python train.py --num_hidden_layers=12 --hidden_size=160 --n_experts=96 --experts_per_token=8 --d_expert=32 --d_shared_expert=64 --hidden_act="swiglu" --moe_layers=[0, 1, 2, 3, 4, 5, 6, 7, 8, 9, 10, 11] --router_score="sigmoid" --normalize_top_k=true --routed_scale=1.0 --balance_loss=0.0002 --balance_bias=true --n_groups=4 --groups_per_token=2 --init_std_router=0.0302 --lr_router=0.00104 --num_attention_heads=2 --num_key_value_heads=2 --head_dim=64 --vocab_size=8192 --norm="rmsnorm" --norm_place="pre" --norm_eps=1e-05 --positions="rope" --rope_theta=10000.0 --rope_fraction=1.0 --qk_norm=false --attn_scale=0.125 --tie_word_embeddings=false --parallel_block=false --init="uniform" --init_std_qkv=0.0319 --init_std_o=0.00728 --init_std_up=0.0319 --init_std_down=0.00389 --optimizer="soap_variant" --learning_rate=0.00523 --beta1=0.95 --beta2=0.95 --weight_decay=0.091 --lr_head=0.00831 --max_grad_norm=1.0 --warmup_steps=200 --schedule="wsd" --decay_fraction=0.555 --decay_shape="linear" --final_lr_fraction=0.0 --batch_tokens=65536 --max_seq_len=256 --doc_mask=true --train_tokens=339600000 --max_steps=5182 --dataset="wikipedia_en"
Below are experts of layer 6 (counted from 0) of a mixture-of-experts language model. Rows are named router (the router's row for the expert), down (a neuron's output weights, with its number) and show model dimensions 80-159. Each number is 128 + 24 x the weight over its row's rms, rounded and kept within 0 to 255. Numbers have three digits each.
After each expert's rows: "raises" lists some tokens whose logits its average output raises strongly, later layers aside. This comes from a sample of Wikipedia text that the model never trained on.

# expert 81
router:126147132169167122097140127107119092108124148121158113126109117098132148168150133096124184130084113120131135186141151085102092090146125148121113077095134137094093134115134090144119106114142139109094174124086147138128121120130127112125104147
down0:136116128133145119151149128086116132164122142101149134112122097113123120146081112091113084129085112119145141103129085113106107140145108110107122162134149107125125112109092123098144137026122156162132118106155153086102143162128128112128129141
down1:128096159128143114131121132117145116128121078085132131112140157119114128114135113138096096125133142168125126141133091188187159129140156137118126127163132107129148126166107087165139169161129121123111136162111138125142106148149118141088139116
down2:140112110117132135079123146170174142144159184136134096179135112107133126159120102145135125139149123095110148159116074096107165134084140129145117139150130073127147107136149129176118173144132137117124115137151077117135144158100112119154126164
down3:113145103139131086112132149107162155127119117111136097164140114084132126145125130117139149137081154135163158105161157126123160167147136104084150183095101129106146136120169165117113122167128124128127135116120129112124114108129154168159114085
down4:103082175122148113120103098089106136141131175119119131128135171092100104106140178129123109118101140061145128080116143126121122091116153115079102152100084053167133139127135116149142141110117117147087178119123150103123129146100148150134131128
down5:149112150125134094127130114101145098106103135108122169086118120131149136126111123135123158086129137118142130146119125135119120115184124103122106121110113104128149133099107124117166185105091129112122084128122116115125154077089138132084135096
raises: " a", " the", " an"

# expert 46
router:094089124152151108102142175135137134122085139121161128161125128104106142158103164108119147128096148131127114143136141125104137120155087148074146115130117157134149112133113075112102124155126180175144136165096151124092142094126148146120131146
down0:110111121150127103095107143180104091155123140106113130125148121102146131178101095135133153121116082137098114099154136146141128134115125146105099127155180120169167122158133102152164083110081128103103133092153077106101135082110104081109145134
down1:148123121123149155104118142136118130130121161156094114155131104161112118119155104146165144140130128129080142169130119160106142108065195148108134155119128116123148097137108158104125134116100113162150121143108091075142107156129129080142174136
down2:147140130124118172141116138088119111157141128135152121094103114123146098144122140139129135137122080161092156109155111141147137141089144090172168150118085109137107135156118103169146143141102113131146142118150135162135091155098125129092123122
down3:143151117125131142105146130094147118118095131105148121117135185157108144082170111116068177137139103107124131114110136133110110119109154135123139071131164127138121107156147159135093152147140153130123121150146163122111092125107123142139162141
down4:180136109144112134164130121140145121117138134128124128130127148128141141137090101110105133171139145148130118180150153174103112094118123110104076122095111132141134076172114130143144110157106057085134118181112128106128109070126111121101116078
down5:131157116153132125098102114081126161105108125143161128146097060169098142158115126134134132140149111145142157138160143094124143108124120102116115112141130108106126116138188115108114149093099124129127126168149130122173109158085098121131110118
raises: " and", ",", " to", " or", " as", " ="

# expert 80
router:107127112158160110116161123152139160148133118112132080164108101115098154145123103124137128168107168132119124110114117101111118069162124185114175107148147114112127095106103129162125139154124155096136121135124134169133136139153148145140118149
down0:103158090126122124107160115160109079111119091121150124141139137088154108154175126097148108138080160095104134121152096108154128109146140136174150105096141098121108105136158141107109125143154165159129180121137130116144103176122145153084131165
down1:173162138125127116155130154109145091122138106111086125131117087100158112156115097127136129147124144119101094102119161090110099118135191118139144143103185141129160109121148146134097119140141123144149129150165105099138197155119114087111117133
down2:124093173112131142089156106168128150099178133121143119058108173110167114123118094204137102140120154144132143168113121151108129104115121147183136137095102109153162148130096127137122093136093104110136153083146127130138131159149146114091131184
down3:144177102147124111106110134135114178110150135151105145128117134113082155104141151117140116098121115150127102103178115142172114146082140095178084122151126162112168108143107101176136142133098155138117138139170130121116087079147128146126138141
down4:112116132114149138136145107129106155130149124083112141133126151114153062150123144124119122061119106088132113137106131114102150122146095171130147119125081101156151173128122134158149115097130096165130131110082118088105118153164073128136106114
down5:156154124142104117125105114115150090163098107153129146155138114116127122132110089081112120108179145135112108130141106164160099134131135132151139167094123104124141156168119125132119072066169100137115116139127100143138116163113177128128103093
raises: "ition", "pat", "pl"

# expert 84
router:114115095158140137116145165102172190121109132140128077154115103114096152142134105148172117118132100107122130104113125142120078072132151139103179112123156151118121131084143127096093128134151108158125125188118152133120116104154160164130140129
down0:134090089135118126094167155157090108099129109117116118098113121141172187135084138134106175126111085140181114112122155114154133120160113131129133151075119167081134119108115143123117135103117099164108130097104132119121134116107121123134128169
down1:145113096151133126122123111111122145078142134115119108095114142141099101113106148154112152151109126133123104126151110155188164132142129102149153125142122176114121103103107124128141124080096162141105156203129149188169105129090162118121136123
down2:126083121109126135128160087141178120115121113114127093123114113172138144100115169145164113114145161156141161119134083074097104126078135146136153128140146156140138130132111162148094087155123161156157155139129135117117175127130137115073131137
down3:109147114099179109168119130172111166109120174132137131107136111154179156163184080140102129097145120106167121108151098111174122139122157122122146126118101129096107108080133135165136147141140125134139122131093139132098137109123112113147116173
down4:126127085139147144160094155127122125199111100190101110165149152121124143111178101079132149114131158131139143139103139145099161118129081088133119116135146075144133122118111094112110148136120123139101073181150120158154128139165117115144149147
down5:140142134092118119150087184140182170117123102115161156134143170160090151140168139136123126109153146145092093131112095097141118159136129131096103091142101153129114128149107115161142070140146151128081138146148088138158116091122131090147126146
raises: "lin", "ph", "ont", "lan", "land", "lia"

# expert 50
router:119148110159153109114157137161133129168138150185138062150089125098119167130101107128129143147096140105160143120145121147131129094145115163118160094146137153133106081129106110124117126126140151130126141136087144181105139125171164137125132123
down0:139122092093142121140149105147126114091121172129152126160111145132113162154091148128155110159142099171140148102114104097102101172102123146122145111114161122124148120152107157112136126112081164141127124141126103161157131118170106115177109112
down1:150098143127137146070151143152186127126128122129099142140105147142108137100147164150119144146147119124126082156134130152068139136111136132101104102092107136147122127111160134150174075181115124130102146142152120115150091089111121181150124118
down2:173163112123085142109138184141149119186148091136118149131133155131075125131123131091098146106134126122102119164173119125121139168138113139105136166117103101076110121101168146110106127113175131104120132116125145110152111090157143131130154094
down3:131094126141115103116101130140169150067107117088111147105128077131163124127123143126153140104144174117182121133122123157167118136148106133110168133084098116178145175136153172148099129144157158173127112119141121131133130126135156133140129089
down4:152095148101156134148151115087101108119123151163126126076099142141075115120150154104099133135102131136141109120132153107146139151121128130116125110128126118125117117152126160106122106142136161135085141179116134146126104116127125115152137110
down5:131131073077183147128141116103089146129100159112144135116105090149156154132153119179154148136089099077104118159122146093174110115139112155146149073116128138123148102102109140119154105096116100123114130155163141096172172170133121159152165151
raises: "di", "ol", "hi", "ora", "unt", "ha"

# expert 62
router:113131132138133129115134163116102082116125125149133097092122086132154147154101102126132104078079148124145142140153094137111130130182131138083124073096126149097161133147147150114149093111156156103084106139131130167121191146160154100128131148
down0:140154107124107115134122140135136140141102082149167133122136149115120099114123130076099116136151125131116145134172112093118124145127145105135093126104113158181133148140073142057118159162118117134129147080147126115136114097167151100073181092
down1:118150134087154106137107170138120126117135145142117095139138133135183123136128096127143104147106060116163134184123133117120119120172107115113147101117123109167163179157136128131132151116126139126121126145105104097123126144114105119091163175
down2:142118120143124110107134137129129087063116144099144102115129160126132119150146101152112097151127110138140143129110121124145123143136144138137123146128161071133161144147095120183132104134132154072127165116109141127091133151144123138125131138
down3:178073133130082131155115103162126122132118124097131112137161130162126101124107116116133157113159164153137129156137082079121134120104114074082129101133106143105132130167130107118138093138122096145112129136100111110140138181142128130155154131
down4:121163101093148121134119179105140161153116168129122126094111138119118116092137157102176152150132150130121173105134106138115129135154127115089170123160149118110118107106099113119113153106157139122134135156162112115098114146095133132100130110
down5:131122135092068135131115131144162130172109151107150068097116121118106144108130119148154115138111132154140131157160134126102133152146117101134139137133110132126129151166160076168092101124128180112154069132142169116159112146155087097126133187
raises: "ur", "are", "air", "ue"

# expert 19
router:105144122157149114126105117158152135140123136095202102161124119135111141137106121119123145161103126095133134150108145094145118087120136166083113078097121141155107130121134137153079106123159146118117124171111169131107142148139136162138066102
down0:134107100182110133134115093100143115120119112105130080090124132112135121121110065096119164129147146128178149106103145130108162138117133123108147107137104139140087163098127136146144120127108098106100090092149126113147177110097131102079111094
down1:112113131150128131153092097135132115149091136128135144129069101098133154153124124136134124137115159165100137172107148125151156115137144132132131147135147119147146128119114114119111123162103125080158145130157217105156159151128120101138108109
down2:156152075096134131144125158141166110139097147083097092108105106111101098157181131105120166124096098113115115113126098113125135120134115107130137146108116119121173083134127141114128088154126146151149097114103125126118154115135110074128091110
down3:153134155133178138142151130116125129099112123131134130122111162136122124107104161166123155122132121158176112111116114191133149123120149183133118140101157089150162151090090137112161148096113126135128186141126153124149137165102097103114128106
down4:122114129145131137123117116153112100113134156129162154158139105163173103145087131113093088127141101102116115115091158094109129177143129153125138159114116177151114103139105138178162126125158153160104140193119151124121118136174122150125147130
down5:135112141117170142127116174094125163115146103138133097103122124162143137143110117137112120138132117121128107146154145127168138149143143116136170133125132127105109099114106156169143178160117117130104127180101119130077100123098165125100118128
raises: " a", " in", " to"

# expert 38
router:129100115148140106125093110098148120151132113167160096134098153100058133137095139116104163147137146165160155134133134099123085077131118119121151133132163116145150137122123138119105099132146143141139123149119128104096156161125178101126134144
down0:152100142121113087107061067114151113099130166163085146123117141124142125117129080164132139143109176131075108127122144138114092128131135141100147152119124144162117150096100132147083143165140108104123140149126165116099108144073100110129159117
down1:142118168106118140138089109122164125152108137117148113138127123126182121120105138109146115132115165111076139142094127122102094150148154151102179083139151125170111152143129104150142111124153132134100157166137142125137165144086114139087098126
down2:139158144126132146106156127111103127060133107135133095114138135130148177083107111132123118092120131167154172110139166171126148176135124104125151145102096118142137089134119089103144151143137146153141122164138121135107135120134115140093157164
down3:108101076099130133092141162175135130162122102119131125108165144126134120155125144096150119111135081146169099125108106141103114151165157188143120135141137167118172132122122085133135132118131098188139098125118114110139136120166113081122112111
down4:127126128132136105121106156118157179128138131098105109124143119152114091100157182099148138132129155135120149124120144093114148099094073129116100136127110172095132124176117113114138145134136130137160173120088160182142155077141145129126092126
down5:164107134096104160134112158134126164106103108127114115154101140099169105142146134107105112142167114105097149101164097156175129110120127153085113171174109151097127129100154107128134117072125134119104179119136077113117142109098130157132147131
raises: "s", " of", " on", " in", ":"

# expert 1
router:116119124181114135127144152140115118115121156160139079100098128129113157130135142106139146139127176140138134119122101176149114123173109147125136101135128127116115126141119107097121119127187134097088117137090164134092122135159153086079116171
down0:123113124176103158126138140076159093118077129132108118103114188104130116136139169155118162172135153095116097152093108147138160117114139155122106093079126147125165143120104125139144127153127119157125145148131137099084146154174158132120079105
down1:143106082132166125127133161171112160152125172111124103103105111114123169119184140127077122158184090153103111162129118104152152129099167096128130082151145123141123124089128117132106119093108121076128123172109111140120086116118096134150133144
down2:149151129120112119130168149146118110122150129102106103118118134114073129151103150120098138131181112140165174090151084099108108134155125119116153133145126154104156142096103096151114137139121147203131087140121123138141100162114132149138122108
down3:103105163127103117106142158138132140126161116108155097145112140129123118172107103153133167121146170111101118145147134142118147116174138103121147148073132108167148139151150129131132166165163150120126088160159119187163139149139138109123119138
down4:134128104147113139118124067149126145120118121138124100109114090156129159149097141136100115161141134147123137171175151120117164100159142112147152125166111118101132142125128151126108115094110131163118116125141119158164159129102127140084126116
down5:097127136094119120091138132141130114134157152126120111126134095096101111153168129106129141162105158133130148126103116173100082139088142102091134180160147180130153108128119061129128117171136078135102141096067122154114120121130134115111129107
raises: "tic", " to", ".", ","

# expert 21
router:089078097156141139106151140134128126172102169151171078144139119111153168125127150144133137151153131087155153155122148137126127102122117161126142108112128132124136075148130155135084120132167135126127140126117163160087140102150115114135129175
down0:105131187140139161136122147128152156119155134129156113150105133124122097130145122125133110123146101155150133118163098151070109139172139131134113122150090179122170149149116169105111111141117128158132119130107086098099126159145126146122049087
down1:112115095134109146104131132109161123138099131148137091145093182135096168157127113139133127133133110058136150155124119128084138131164164128135146113125151135103127179108152083164126142150124108097148116107135060105153137101152145079134160114
down2:126096161168080104140071148114122062154108139123091115166140142110133102121139137060147147145133139096126135158104151136109126126119084127134104115102121121141152146158164127111105125117127111170130110147112118167106116144115112150130102140
down3:151118106107123093123115104101166163131134133123103128104115159107136098120143165123113127143147155123132171154134151198137159090132184083144138118121134180135118156080125083090151114115154157155157125113138104127138112137115127159144122086
down4:145162148134160165124112144099066123124117076095086130131090142094127096120075196142157132100111165151131159136117158122068146094103141124106148135139119111163102147096122156129114162111102156144129124144099141112123120112100115127088135123
down5:101109107140106090099132117144137181136125139156113162154122128099147132119139215136171166109124095112132132118107175149155105139148137124126141118120139170107114167168127133152139132143128149097087112175123083135116132119135143121138128121
raises: "ons", "on", "oni", "one", "onia", "ed"

# expert 35
router:125099137142136114108124148122150122190119149146114127158121148122068154156127105158167155087078182104144130116128109108100115127172169178130160135082145147103110128139080123140161120168167186088098125118073124122111153105155143124093129158
down0:153100153131105099099073149148172161114086125137141126099149142070105141151151131149157125105116151117100129112124104147085091142171165107135181125049123129095116114126105135120093119116151159073112125157142137111096148129125165146092144111
down1:154132141137093145151144152157108122164175066116136131097156123103097127111085161116142131125093131113101100129140176115117187154157089117158128138143102123133146099117119134148142139139146088106115135163134151129125101103162122132129164087
down2:127146118139144172132130137120116153120139131135095089151095119123151149134197103112137144131114127193099103130106141090107100137147132108131138135159127124127137097115148111114082130110095112123134160130093106118143150142088110142131154125
down3:122154145124142117163166129172121139149126097163124105116155175133141127142168108107079095118112171102150128133099136125181106128129157107207158075126131103136078110134108098109091097189149132126114119128113120129122143120141119115139138124
down4:127119117104096168111134136128108141140131118159113133129119134126137082122137120105132100139150091111104146158130117100097164114101150148137136170149090131128075103129100155128138135108134152163150146162120101131130078161135082084114132159
down5:110125149138137117120109116084113145112162142140166125167110131129108114162107121133125148146132119109123095123118140105065099107114132112142137191120103086130149170131102083101135150132135110143133167100145121134190130136139130147109151129
raises: "General", "Personal", "="

# expert 59
router:092143095159124131135148145148121128150109160180141105146130145120091179121090100103144137180098203123153137110140135157108104121146117125121148110125122134134116102157125099102114107115170143131113140130108143150109170154172157140099112129
down0:165141095094070136131107105107175137142148133133116136147137119105137101087103104114113107124145145132125143105154101158093150164128144102127161144093087135119103085144141194092123122139152124144120170135138171163107149095084115119120115149
down1:137108161134170145101149107101126127123121145087139167161142133108150140162133121181160154084146152129133171164142080140140126143129087181123132115126110112131106119155132125109136145159130101095102142157130163119181139170116127120102124120
down2:147105107204129119123083116114110154145080091135077142104115080142116120109140097135144125168143118132131124185091134135164147166105145115143145132140123159133101114112131093144117160079125143127137081135131148144116144133134113103123093094
down3:117165150095155158141155146166063120101129141137129163151113122140105139143147133090117117087092100124154113124124141151166127140144135120132106141094121103151128136173116110128097081121118112137105124137156107113145140111133141139112097099
down4:116150114148169136163171136115112148130156114123168104084126121119117140110111122117118110117175170122190131130100139095130141123128125098148136140118130112130131076147162107136121153105132123145127136121116176187131136145145133132137103156
down5:135142136124142129168108141117119145119113093089128103101105149141132074154136114115135112139150130085120110127080151105142134132093140105076150145124111165121150134068121164109138091141150121112110172133140080110138124137127089099142126117
raises: ".", " (", ";", ",", ":", " and"

# expert 85
router:131075069153158132134138118113130149128135147148136125137108123109126139139128138149159114162145123163151158101088161124121127105139114137081173123121152132120095139101128112102112133127139117089084110136143176124099129125133118141151085149
down0:130139101102147129123128061143131130140107137139119138135138108139158172066114129120140131137139154150140102141076126119142097133085136122114172099138113141143146177130108153134146131094125120153153154128116089156119167135128119066137115155
down1:117130116114180144094134103183135142151139123141128108055163085113141142101123107125117139108112189121110136105109123111154131092107182162134111117105095114106087091122119115139185104109127125113138113131134133143158139126123119101154135161
down2:123129089129116134091128104094117121098116151111154132108102103118115075116083132135145134142119100120148136097071152150147135145112098168125161153103111112115118129132124128140124166128102097133121156145110194123130130105097107119127146107
down3:131141175109131123159135109165135136169118171185135108113125125153159143130144145092136165137164127091132128136159108068122113078081101098161114104142143093130171141121109151125147112098121127159138139133140073154064147114118157150130126120
down4:107083100119100170135065113087115169102120108111087105120089119171152138108108105150091084128111135081109135139109119147110139147113177128155166110115109161125135111155107109148101113140122121176116108133127106113157104086141158096117139138
down5:097127131135145117110116154132119087151143134142135149100158139106104158154169129151119115173140094085111113151154095138117115113179147137160132081102128131165071150155170114160132127118135126111133108105155126122111081126160120127155174140
raises: "ry", "ors", "rs", "ries", "um", "r"

# expert 54
router:083112135156197109098153138170128109147110173170119103110102089117116148117131130151150142150115150116139149116170130141125142146144147152105162086108144122139103134140128164128148111140153165145128129170123141128108124146125154125133147134
down0:178159136129139155153139138119121108114134126092116098101129103148196153084161162164152167157142103118072126120137134113123135127093171121125158182102136177115112153137116130111145126119141129121123135125130137099115127143072133135119123168
down1:140134095136143135130144141136113070154158130086129083125159152162110142093119138155121101088157114107136086161141103097124146100092120155083135138128135110148131139156134130121117130135126155130123154093113173171139163127122078154145133144
down2:175109068146109086118111092124106142147127132100071130146104123099168150167156122111079137085116145107104144107142126145115139094125123155135121109147145138144137113155146121098116204140133120157131110084115112133133135106140159163143160124
down3:099122125136122125149163113145148115107137133134124147066136102112171100118168121132140113146140117098111145128123120125114138089154114162142115162150159137099152117093146098111136145171079144127110164125125110078107093087100106097136124159
down4:120154151103174181114155117103153162133109100104162099114128145157108118143162139147098130130134067129117098114129127112124110129132126083120094137146126129147120121143111092155112114139132106136140104125089138114140099122112135147160116112
down5:107104160147132098140117112168153179126135122140129131115095154162186160134108174147138112122141120114100168075155132095142096122098106126145177116142144125160123092162131102167132155130108125128115133137172122153145104128103152124147114104
raises: "ly", "day", "h", "din", "ho", "hy"

# expert 14
router:115098121116137148066180158115141103138102159126163090150114092099115152147158153140154141142104138094145110154123094145092139096147121142125131113140152159102130126086110162107130098153138154130150113134137129153119131101176156145110113147
down0:140109108090113125117116169121094153113129136078167138125095171130099122103168113181137107131103135146120145164126109125148143132167071129131122097122126121149116132133111089164132118096119130146103124115128100146168143080116142119113151131
down1:112140128112056114144149087150174115127145165136103146115136165152151133137133139104124109153181122094145144123129134120096119158119099084161165126152112105125130125148112100148158140141113129108140128104129063126115112138141151134126168121
down2:135142141133135132099152114164099141116129143085122137175125078153177112114214112105155123148171129137085127135098128138107140146116133139133135114177131158102112162096148160139124137126110147105119116153145119117130111118093127132096134115
down3:138116145123185107080098117142153113146121128168163127149109114101089135102155153092130138118155111169154125112168117114139127099087139134141137144116084134164126159119142153105173117094131134129163113131106121164150141166154140121117120125
down4:105132142117135141120120116111098177159131099107163131158092133119123129119169097163133108141127111117139107150129129141075131124129112150133124155129093079121070131121150150136080127138122144085142184110117118120114152119125096146161146122
down5:126122118151143109113097159149205157164154124135150123105125094080135137104118156149164144117145132149145088142132136131120174154124149095147138121176087161130175124152140149129127162105130122144145130110123137117158105092090064147152142162
raises: " and", "n", "st", ".", "di", "d"

# expert 20
router:128129087148170139109124153110121151128128155119131083127112123130092150126092122167174128125136157169125176132172085113112142087188155128116163124137120153105153180126125156125136159128180132154126107126138161152088163180143133156134130139
down0:117135152160082144140164126142121090123151086122086093157121145158143096130115140188148129135140139113187133155115108128091090106152132130148115125179137151124118188135130172092144127126120141135151122136141119141104132118158170140123080129
down1:111110145131114130127112117122180105144139135089103109147138129102133101116116104154108118117185198130124123129063113131121126172137086133178146117100143124138123134088125153144141158176088119159134146150150114163144099130119074118139121104
down2:131178115144185133138111136126138120101126145141103128129132151167087115151112094155171159142109148116132110150094145079109124140130150138141153133087110115118118110144139123146106133146115098116101137173118099064106150108127110150104119106
down3:100111101106171102161081118119114149096176175116166158129148097147144129116120115126117132118138165169119160119161093129139089131134098180124119124110116118117145116128155090141121166128112085090115118141144087130136137119142152144118139172
down4:100112174154161145110176125151141135164163131114127155046151142090130132107140112107125112105131106084110160189139125132164070140141126137114106142139148144121146166107146106134153168124114141119141105113153113089110127162130112158143130147
down5:129100134110114159128091136151136125175124097138136164117084115105130112121106151112123120132153139154187097126157131118121142118089097176130155165151121143131111093103141121124152111107154120146146157127120086131131119098157121079105122136
raises: "ever", "ated", "ori", "ill", "2", "ro"

# expert 86
router:107102115153157116104146136113109104118117151131116101159115100118139143173143093160115128150113150115169141160131137096143046106145134141107134094142129122112126137133136119119128113098145163125130087124073138193136112130142131147132125154
down0:127081133145172110072142126156095157101103083155132121148102122102109147153149120138162137109124155157135169171094120164115138103139108145140143091100153127144137108145099147141128154135123141100118106150135168134145127160136098119125125167
down1:102094139161179150060104113155150163096134115127133129117075105129121152105114119121119090168109100082094143126138127112162130173155116109150104133120151157143113121105151159114098166166087110137106127160135130148169146129144086118133109145
down2:157094125105116095140111148176113127055113134137130102142126123117120123080137105132106112108109131153143129097131128135118153101096193149114143157144101112158120133140129111136105140093119177132152127129125114117157104159144106118135094130
down3:123150105135124134113135120078132168119144087092175128129136115105155144148166138156125121100115156090104143115146127145085120156141062164162137127096117128114169134121107125125155147124150136143143138096168107122058158149139113127155152170
down4:124161149154151110150158169148128138101124148083157131101128151172131161148148123080168149139142156141132118134129126144135136118155126107157166105177125093126128169134106155121137169089080091138132139163146120156113153166143145141178148128
down5:173146134120117146142135103162153139087111136148114134135112108136139106117082160170161067120101143163125095135111101128122134152113136121120151166124111124114116107096131102147159129142088113090183128140083144152127105125132145143105136155
raises: "style", "like", "al", "da"

# expert 58
router:106148108134148132096151156116124123136111181152173101146129086123134164114115157158142142119116173141128141166152126125137137103138121174101120099102139171078107130149116093145155147135163135152136127151097129148079128124165125116138075166
down0:111151150114095088131160090134129144118089137103096120116088105134160161104148135152123142119132171083148169121115136126111152141097138105111100134109149125167100114152123125158157160166110153145133116141135152132129166140169125132115133206
down1:147128140139140136135146109151116112108107132120139147152109152091104170154106120108115160127135141143119150139088112114162136113132156147121119156127121107200125154103113124134082118159143180104090082132134170147125141137124111162164144135
down2:158136120099157158086177144166157113136141125110136131142127099117152174142135124107125146116136093150130105156169149095091120108103114125123121134090130151097098118128102091130141183117107125155150112117177138102123118140128127127070131088
down3:120158103145142089172122177144173136143124116154162117131153154129101126146103134168120116130139124162137141089113162092135144143132159133148123105113115098129112104146139101111119137124111093109069132156138127108192152119110130106136104125
down4:134107089109194114101138105131151190153101150136130148123116115153085148110126098105121135117125124141128152121171133129150143093104130116132153142093136153127115156116114166160160131080121148131099137131112104151132137119093118102104094141
down5:141102120151126140151084123158171100128084138139129082141137093142150114131149136146142142095106124115153134134120133128121108129133115083158133133138129141145122152084112098157102093122112135159162086169124143123139107158139101135124105146
raises: "ure", "up", ".", "un", "uc", "ur"

# expert 63
router:155117122134165124113136137130145136151126148138131092100138078110140145144109092081155130134120151094160109138151118158127140117158112147119109059100153153103121131135104109131140112126162188085135097158138131163090131135121147108157133138
down0:150159110117078141107165109142113118173108133096113175091109112131151135103133135155105129142117153140126135191133161158058145141136126142129155081146125121142124148143157136168149085148149143127141147141134094093146114101110156116154143159
down1:099080127119155114134129178129137163130112102112169150155110147105116125132135124115121157083105152133165107061131161166121162147152159155139133131126108126124158199128120138155114151085137084145162097151114154119117126152119115133113130174
down2:143148133140174134108100147150111152136157124114183116125120134137115132140135108119126087166164123085121106080123126123097169109143075138091127105104157202135145150125123106094172113168093142135122143161093136137090116133133119103125110153
down3:102103145108140127120119122134124102138119120154139125142078131143139154125150116114128138091161151176139101152093108088103131140117108130098128152069092124123125107123145094115164127174124156111132103148149138166075147098134148100124064160
down4:140105143160114138097125140119139127114113099135124141088098138132130172142133157107148154111098175166123120109125109116168132130078154130142148071131099149124113097137156093160142134143166154066153136137130152143142165110124178121123115118
down5:169129138122099133110125135116118131099125118166084143114134074195159075119139109135152160128113124099130082136141172156111181125101093165130127104091146117126152129099157130117099167138126095104140143105156156153134102120103125102170113110
raises: "ch", "u", "n", "c", "ume", "k"

# expert 72
router:125062142207131146130158151136155105146080131109154128142132093102088119135118117116110123155133162128150144176149143142126132106129115144061149109097151148096144122101149076136154122110130192138120114144092153129124124131130135105135140121
down0:139139118201125156155146162160127121147152107139131101170135152138136113146122138149086098127123137119118084144142121186136110104151163119154145212131124147148120147135116149092184143127121113166144122102137098144148096123138119113107153120
down1:128135069164125158135153119128123150144124140170104118143122139120152142091118115105122119158137086129082130108097135109102092125187140139160140130106114136116126120135104117206156095122113155196099131141148137119133091096115128116110115122
down2:087145107148121146167068146116130129162124133128132097136086099085097136138122127094116167144152098136095134145163156107128105091091088106128128125074145164182129113122104140107080117105105142120123147113139119135112144137147093098141147113
down3:132139103154167157133127124138081091119151134124142132088128105096117149113133131137152095136128122167088117122155141144178176120118136097110148119118134119182119098095140182113126167125173081096176085125147148165104105127167120153086153132
down4:112148118131149145089149142149116153108140134127164148126138137133122081140146172089119105099137079119132155155139115111134092145132057094145097151138121127122098103126157145145129135134129131148120116154100102103102105113132129124161119102
down5:094123130125180120128129175176142047091140125132120154156145148187137138145119134138125140101157120140137142123111125091148110107130128149123158153118180111126101113189137154127131148135154137154127116115100123136145126159126108126118064121
raises: "=", "The", "In", "B", "Personal", "Th"

# expert 25
router:123102107141144159140129095175158114141127127172143111114095128108132161158112131149116114145100136150172151102145098158129111099152120136098167130122157141119136137128104074099104133121132117132108110119096117129081133147125164162100138095
down0:104111138128160175102090093144097128080087128124153082143119121099134122163090116132127117140153097174099116134115149114109130103117168137126114153128101138176107163096088108162123149133147103134148139113163103131114121140095108083125134101
down1:163118134105103148084166120106146128149150132136144117176150144154120089117099187138099143104177104130108137134127126132117151135066157155131132117127120112136143127124112116132150109105117125159150131127112136117137110137132151074177096107
down2:124166154134170111097112105138104127088129118143176179131114144099131072128095141097146142047119126167123133116135125120108118149124155137084134155126083144169152142126133129112109134113129115158155141101124104153110119118085124117116099091
down3:128129103105107123126126132111098107115128141087128099090101080163118149122152113143158149133101142148166120096127137190153138090138121135128174164167091083128123141108085113129089124149105159127080091168097156104130102134118139139096123156
down4:150126119113090127136156154161118132076156122132177119114100146111149106124098145124119144163129126165109113102078100178101110108150121098111073141106158120134143143121165162125112117113155121142144131177092109121130086106090139158140120136
down5:129151124090134141115121090133129109137144110117144127105102125147105098083076165150129107108117132095104151138162157113093126119126157137153125117130070109140146109146083134122102131143121122154141119101150129091144107095155148089099098147
raises: ",", " and", " (", " in", ".", " is"